{
  "experts_per_token": 2,
  "moe_layers": [1, 2, 3, 4, 5, 6, 7, 8],
  "balance_bias": true,
  "init_std_router": 0.0397,
  "lr_router": 0.000748,
  "seq_len": 1024
}
Below are experts of layer 5 (counted from 0) of a mixture-of-experts language model. Rows are named router (the router's row for the expert) and show model dimensions 160-319. Each number is 500 + 50 x the weight over its row's rms, rounded and kept within 0 to 999. Numbers have three digits each.
After each expert's rows: "comes after" lists some tokens at least twice as common just before its tokens as in all text. This comes from a sample of Wikipedia text that the model never trained on. Tokens count by the router's weight.

# expert 60
router:487508555520557519505477519489499524484522495483586513507562439419538431506504458478546500498468536561398549428530481501540439473501590497500502513518420474532436529384502521629572530454441460442513478557513443602458559557417458484512495485414480575604572491495501510424398539514541525529591441477491435488509552577457442431482532518516556454429502513513431488441547427424498534420541499504546580447625534585497580389590485447543463518562544523537422510487479489548477450478459572
comes after: "0", "5", "4", "6", "3", "8"

# expert 82
router:484474477537516443482519478543536495529497517555569583499468545538521519504492516496489465433437503515395519436521449565514489479497508584507648553513489467410488481506551569591580548462533427491403537506491464499411487555430561553535554482471470600530519517444455464499503543468510524483551473497549427587442534526444481540454498576574452445425473453544502534553533479524536519443536488481620528554568498441490549463471445442509432462488531535525408519478521526577532441549497595
comes after: " the", "'s", " his", " their", " its", " and"

# expert 76
router:464514473465517483517480545480518424491572492468584550434476510428538482553556537443553487456469574529460446441547472565521474538497552465438566478555440483521446505500537483547634537505557464470425499481503471453509506541396473468488488549487510545491485495476547493469560424460504508450556437502533473587505445536471461452427439503551490407510546531438520559487476521498505601502567522474536500575566583521448552386462480439434521532458436478476482491479500560467569524524502538
comes after: ",", " and", " well", ")", "\"", "),"

# expert 18
router:444553554568481467500514523522549542540534497491617502431396452500492543517468526474564534522409490525364455417581457550461463570465542435483537529493511415447440470415577508598524448490484516514413526518478447428456607591477492490469497500492524470518543458594430539456509567432496512519590394510496459495433503517395463462477475502554508487470471592459513555499537441453458599425502516488492489484413475465539514527527483482470496434529467553403450491469484569459491542481493583
comes after: "\n", ")\n", ";\n", " also", " information", ".\n"

# expert 33
router:503579480503446566520477490542493524507504524455516572477474442445470418511517520488452476457463458484447511435539449488533455539471520511455591581542422459538454421476599488556497533482405391546464499544490416501513514549422508540462495499525514577541530504466493442501496548462454474526558391442512463550407499516453327499483494505532405522430529488454487525466574470429508493441541561517563537578574563499523539449573564530480418524571591506515379427484499635473502526593489439
comes after: " in", " of", " at", " on", " to", " for"

# expert 94
router:463564526517520511509513438536511417469497477504591518439452547534480461546458422401536508391471523504412605477605503477503554595528422537465496532457466544481491504538528549588504431442529533458418550495412387514537516508470511534464510493473501588531446446483598454423550552482497500476547390558467513564464463520463443484414462477562493522546484515505456473388484452497532679464491443475557517541481469507471532484557553466446437446479496546430473577458562549505507504582512537
comes after: ".", " He", ",", " he", " and", " It"

# expert 84
router:490589536469484494510512472509568481488513469510485491466443463495590497535533492478567571425387481549452468470563498569550444452451488427561507479495437423497444505384490526575482566455495461484491487595511435525441470489509528522482543542488535650632537482517645505525570594407498453598581441473467405522431489467456449476421407460520563531464421523469450532451492526443543521420518475553548492497493530486458470464495462508537487434488513447457504571518547483488489491450518541
comes after: " was", " is", " were", " be", " been", " are"

# expert 67
router:513470545494484549492474522468552461492531476472500530514485531497481528534406521488573537462337498503438617457519570575521479520463556522507556576450434476463499469398536450642522435520491471534450487567434461461466489546457587507456435430481470622574552467569506411496429545416543524555544483457534460528479411589485419492450472547529429399501458463543442570446532478556518613492556490535546581518586473435448544522509581477508356461532489464609434449535436592503519488557514475
comes after: " ", "1", " in", "2", " October", " In"

# expert 88
router:508564539489460508509506603486537488512478500444596543475435522449609562522485472444538535405501503479462554428532508559557495599422564442489542503473487459529504506412485435644610518427599473543479447482499419512480547533446517465540472374458443658588606529549609489478495556428543519495527450457479470501473520543508417478536489505531550475487486539475498560452473433401461501440562492544528542453503495558455454446551483440522489471575494544442439411513456604578516400492502556
comes after: " ", "1", "2", "3", "4", "5"

# expert 7
router:452566599508520510503451544457539544502517511464543589440443537492483496466514512491552473456475438516420519456522505517585493492531503470502475558527417424470529455488506526591501607453529469501482541484528469474568495547422482550467528491409520562577573503493484499375472480517506517552588435499518430561470465524496463433377474479539496439445535520444428547459525493492619561427525476518583542548565588458510500467510498434473500466479477470455505482448516518548445486423509593
comes after: "0", "5", "6", "3", "4", " |"

# expert 70
router:551526596607518527469471409454514446568481569519528478436518523452463540434476504413594477510515465509462579429502450504507498474479466548491498565493454458502485469420489597603528463469570501453438407488568441448525527521543520480535532469489518671578507475476484534470464549532504548518540478519511444519501455519516392423416379493490506501367498564469461558510528393539598595516514481537546532481512468559521567480529482446463510380529563487499519491454526647474490454537575495
comes after: " |", " ", ",", ".", " that", " which"

# expert 79
router:479535507552508523448423552507575412485550566443563483476504500431458478474499478472524433471480456547394527456584443510534471470461525479470566557496433449488483519421510510597548515442441476552381591528483460466503564537532489507535411508388484597536463511464565472468427520421575430516565449443449429573420482541443372489482494480499427467410497604485462546472539503566535516379535481559531544571565561488480578448534459421508431560512533474484446437436418554456480432459440545
comes after: "2", "0", "5", "′", "3", "4"

# expert 47
router:456562560557439566520495612508503466579441480482529542483529427410520534417484463478532518510517525532409529363487434455480519507437546437502604515477474454527478530474581487592507553470539493515400531550550521498469541498418509575499529470393453503600560580479495387447513460454545473470606497517506423440438435580439456441473464482508443447358532450430458473444560527509509481460585505490490573545609488464475477424402484535559495475511579443471454419446454518513487479506445562
comes after: " the", " The", " and", " de", " of", " &"

# expert 39
router:453511517542499569444576554468567461588492542486543593398426506535527532458582473524556451491406471448390567440526454501604515496472495589533520536480458506525415515519528468557542543365529502462441471540494459525476493572422538525519525443470419583559570514484438514428434477553524497558541425523521450476418408584429470475448464547502397476433511572496445531502511468520465538403519495562563543571511531570553520476509459447469461480468544579498438494469497488564532475587475594
comes after: " a", " an", " his", "'s", " no", " The"

# expert 31
router:427558460563450556554532644510505457523483471400515499563456519475497524534511485484553467502526501487417646420609550460582474561465530515568438427541467531466543526498549446591535520431498478517424492502486447468488576481508575615434486540461449571557544563498441470451533431453554541475478470572350495555454529570502476428437473529480480563468466510517505464409623528501533490449548467522499501517451537528504503474459446531490514418480496503451509516485416580523448510519540568
comes after: ".", ".\n\n", "==\n", ",", " ==\n", "===\n"

# expert 89
router:462522600543507500509560515436565488564536524525471604447461455535548497552510464382559549523438487462379494410623523561571466577595442502534462550466469523538425540484559534586555526471549525470430515558432466461491537582442507463450480543480500564621579514575591451434510512497558444525565392499512484480455476551506469510451370471488546549484546629553465488477500552483527541433558477575551544497538507583504475541437551468547446502543477530492511499429546505475519509505518552
comes after: " to", " and", " was", " \"", " is", ","

# expert 90
router:424533497508544473565456451510434425520525427528537449536498386537505470549557492459583477340461456482419558512476448491583477561563567437421508446483448558481503431562576545549488499462394418536450488466492469560504598480430530491469528420480502632555500508509496478446504490500554514559530492470445518471451475501461489473550528446527544419433537580486428528486466518484500581472543495651505547507554451602549519382432437452409550436501453502505505534486439489517384450507531526
comes after: " as", " was", " is", ",", " one", " known"

# expert 52
router:520533566535419504577509536468449432540495445541609592468501471462610464445425459454569421496470537542471500463530528555550504454510529517485522427517456444350446538434495509659484420519547451463420458474478435543496467511484510542459537428474510532536542534534504512368485484544513534546545410556574471550501528562484423455396512504517429423459581519479461479422610439480465532508508446517553568505569529455524525482509464562496448530561513483491473472442559484488499427524479562
comes after: "0", "5", "7", "6", "4", "3"

# expert 3
router:503516534520441396576583550484573426418481541538587504493564521489464510472451488408499479447509471511492513475539463511496482558396567516481605491516462420466497470506573598670507504493457541492469523539504467574480593435414498493460484497454451552505517542478478511442442464462521543494566501534524481546445532511452411416412523516523467439456473568528514531486528450472515456492517477481503457465546559545465544482535467528481434535473585463511443457494472519508506450517528585
comes after: "0", "1", "9", "2", "8", "7"

# expert 73
router:443550535496481505528523506547468520547563547506513527477412471467556439538545464449481465423411591530452492407476493510576511566553529485460484459489429449518407472458580466656489456446458506511451495539549541485451598445475521537517530487475437589498499478477513448449516490535497434526522492536535417560518563462450482459491457501448519501507591500473543472493596472470535572500483478486613479593445521486445507401435534453495445474474595517421443470432464602604498440492459541
comes after: " ", "1", "9", "2", "born", "8"

# expert 19
router:390562538434533517489489491548462543579498464533504469454442571536508418461449559407488449419447467629492486405433484491451492552460561453477554501483515470537510448449515463548511476508458400509448464604528366492505554524408561469517464519388518597550550456569523420465489545505445525433592464482506521461470510547484449447451542478565516438422522502449443521463564533464547523413507543574627643512505555428486505444521499437457435495412553558473440475485518527575430486477495506
comes after: " a", " the", " an", " his", "'s", " its"

# expert 41
router:459521565418489542599497522518539406480589518492487570484501579495538480465488512498587518418404446596482598421643440512487512468481476491466473536574453477488466424439496572610529550546523384493456520587476509449508586527400486564523487506371511585545488489537482481508501526508578505584516383450567497541496525460503422445411512458514429475497462558451453544403507450505529564407565485510541566566604504519492528458497494467520499483503461527453451492444499489510483459459438543
comes after: " |", " ", " in", ";", " are", " Loan"

# expert 57
router:499544508516548537531432576521520490598538527540486479479433526570518522521485532355516522509403525555527573441532530503498560525541483493491522586512451488483486519520510501585502506462454494564431469481430415540455520495380548611498446403357465583535493482588526494506437454459508450540526424491441532570492449506415435403416478583583453455493502579486511520535577417451480513492514440565555586501519469481490503484499451529522467426559458501457419442386467548574423447526436584
comes after: "2", " ", "In", " In", "On", " However"

# expert 25
router:429577548484393537499461670509548424467453539488571543519537519481501512505503535511494508473458522530382560431509486442496511525493544504464551498533494459499542519439590476587493483505486456539482487473540515512506597520522500580450483508391461632551549510495427462466465517480517545505618501454500396511426546468435472361517486480470464522357527483512506586391548452500480587395553557577426495571537534531505490459552522484444432456523551482449474538504516527590441398539517490
comes after: " (", " the", " \"", " at", " of", " in"

# expert 12
router:472458580544419533461453547480564391489529585534524501512501531445544492550521516481455490458474505516354504448610496464490492526505550448477477486500486526440506518511573452548492500432494446493364479548495425493483563581467553494526519469475465612591555568530482388474516472455531485497524509484416483486451441549410394433411492484530501467428537586459434520500597497479613569404573544526491528509500470458522574393457504539501494529505572499445465436474454534527479443480487557
comes after: " \"", "-", "|", " |", "\n\n", ":"

# expert 16
router:448581540465511501499474574511494529456565441513527527450443514479579523539489440440498474471347537467401511447510507552528507545455456505489520502433475430509490499468487486546463549383480519502453468515542343478524495497475564539537550462488446568608459546518539435421426595472541525548580412433490463473472474563396445496395488493559422541409506547490436536405511503488483613531585509507551500470545521469472460420477525482428437424492567485411487521487567507573477496482500537
comes after: " to", " and", " he", " also", " He", " who"

# expert 38
router:459464563533486480471448582550562410469601486529552484521541482492510493480475484500545559381417504525460604435520480507519536482550498469490497554519516434484532484496559441605531444411502547480458481578505419512421466548473582528508486493529456641581537490518486448431444485427561518546578478555541468518443486562419361459481485464538508391435486559444427512432509439483530551430547497539535606509532511458437523474515453445431414470504478527506479482489501533516480509433547510
comes after: " ", "2", "1", "|", "3", "6"

# expert 46
router:393528507590516586514514480528509521577520531570535512464540481401521533549446466433542496474487524580550554462596466542537544526532507460476531506556571457504454518423568538650469493454428543416482500610591450547493505540449515520595519447422529465514540466598521504356459502465553515507619456506595389536489395486500465459491510520491522555435419584425464558468515440513504592485564483559526518506478417461564527582481503471501504483509480440501477517396490506582476478506505560
comes after: "\n", ")", ")\n", ";\n", " It", " Animalia"

# expert 50
router:456575521474463572528453518537555482487461487490582535494489534488529491483493464439519405401426463512405586430512465508508535458494558517522505511504491439465442485478476517561522550410568504520363528470479497473518556590490424653491531506455440593505559516500497413424480552466491538617535391425494415525487546448458414394421465537460462468394564613397489518457515462529532545466559479536468605514576563476514502421464507497516550480475516501467449524517435472501493493530485521
comes after: " |", "%", ")", "0", ";", "5"

# expert 72
router:505564515466580490511584451529498509558534523419476462453465517533485446552544491438595440501510426564370582417523496554529518490463530469482493510501491529509468458457551472593513475447486448498401552516481453467465466543492504471414508489427435597555567536592511512480433578517606561532489427553444384593469465504467418553433505491527464444431458522520431546473523468491570588446597486570564592559504522548463522455532550501525363480467491550477455430475469620545418442475535553
comes after: ".", "1", "2", "–", "3", " |"

# expert 43
router:400456533517498537471479496588580450460560459458530562503489418432483553509525451461523500498465448545412605482601542450524478453477468485498537486502444442488479497447534517592560546457464527472415512519468425484543539565466582486466515469437515611496475466598474500408467511488542506484553391481542384489428440460493372462466524551490451400447486526456489555438509435448534567471500437512591605555570565496542504412485488483491425541483530568461456513520490466545490381454544565
comes after: "1", ".", ":", "3", "2", "5"

# expert 75
router:458513545524495487486522510497480406503547587464543473484390438520467457504468535484517432543466466568485573401519495566509489443615467579506495586529505519486535486462548438545606514462584507486384501523469480476509495586511510522487597495455503592508540534532576450497459544404441441547551473547481373506491530506429397516481525468496493400441529503545449557478533480480469515458561429561570593536525530496561584472490476441388437505594576593499461389465540540556549540589515564
comes after: " the", " The", "The", " a", " this", " his"

# expert 13
router:458515509487516502538498566511592507580511537507472552487517467450504456567500471495527571391488462513435586445508510446540503545477558490471531507493481475460510499425489428539383527488540489455341526503524370482537512538434588517423580452477603582531603496584502461425516440493482461557526403425432448519548433542445446443403459482513440425488490519524509498443517422402529509479530520501524542589587516564451589417486423484526518474462566544480528415473499548480474562490497614
comes after: " |\n", ",", " However", "|---|---|---|---|---|\n", " said", "|---|---|---|---|\n"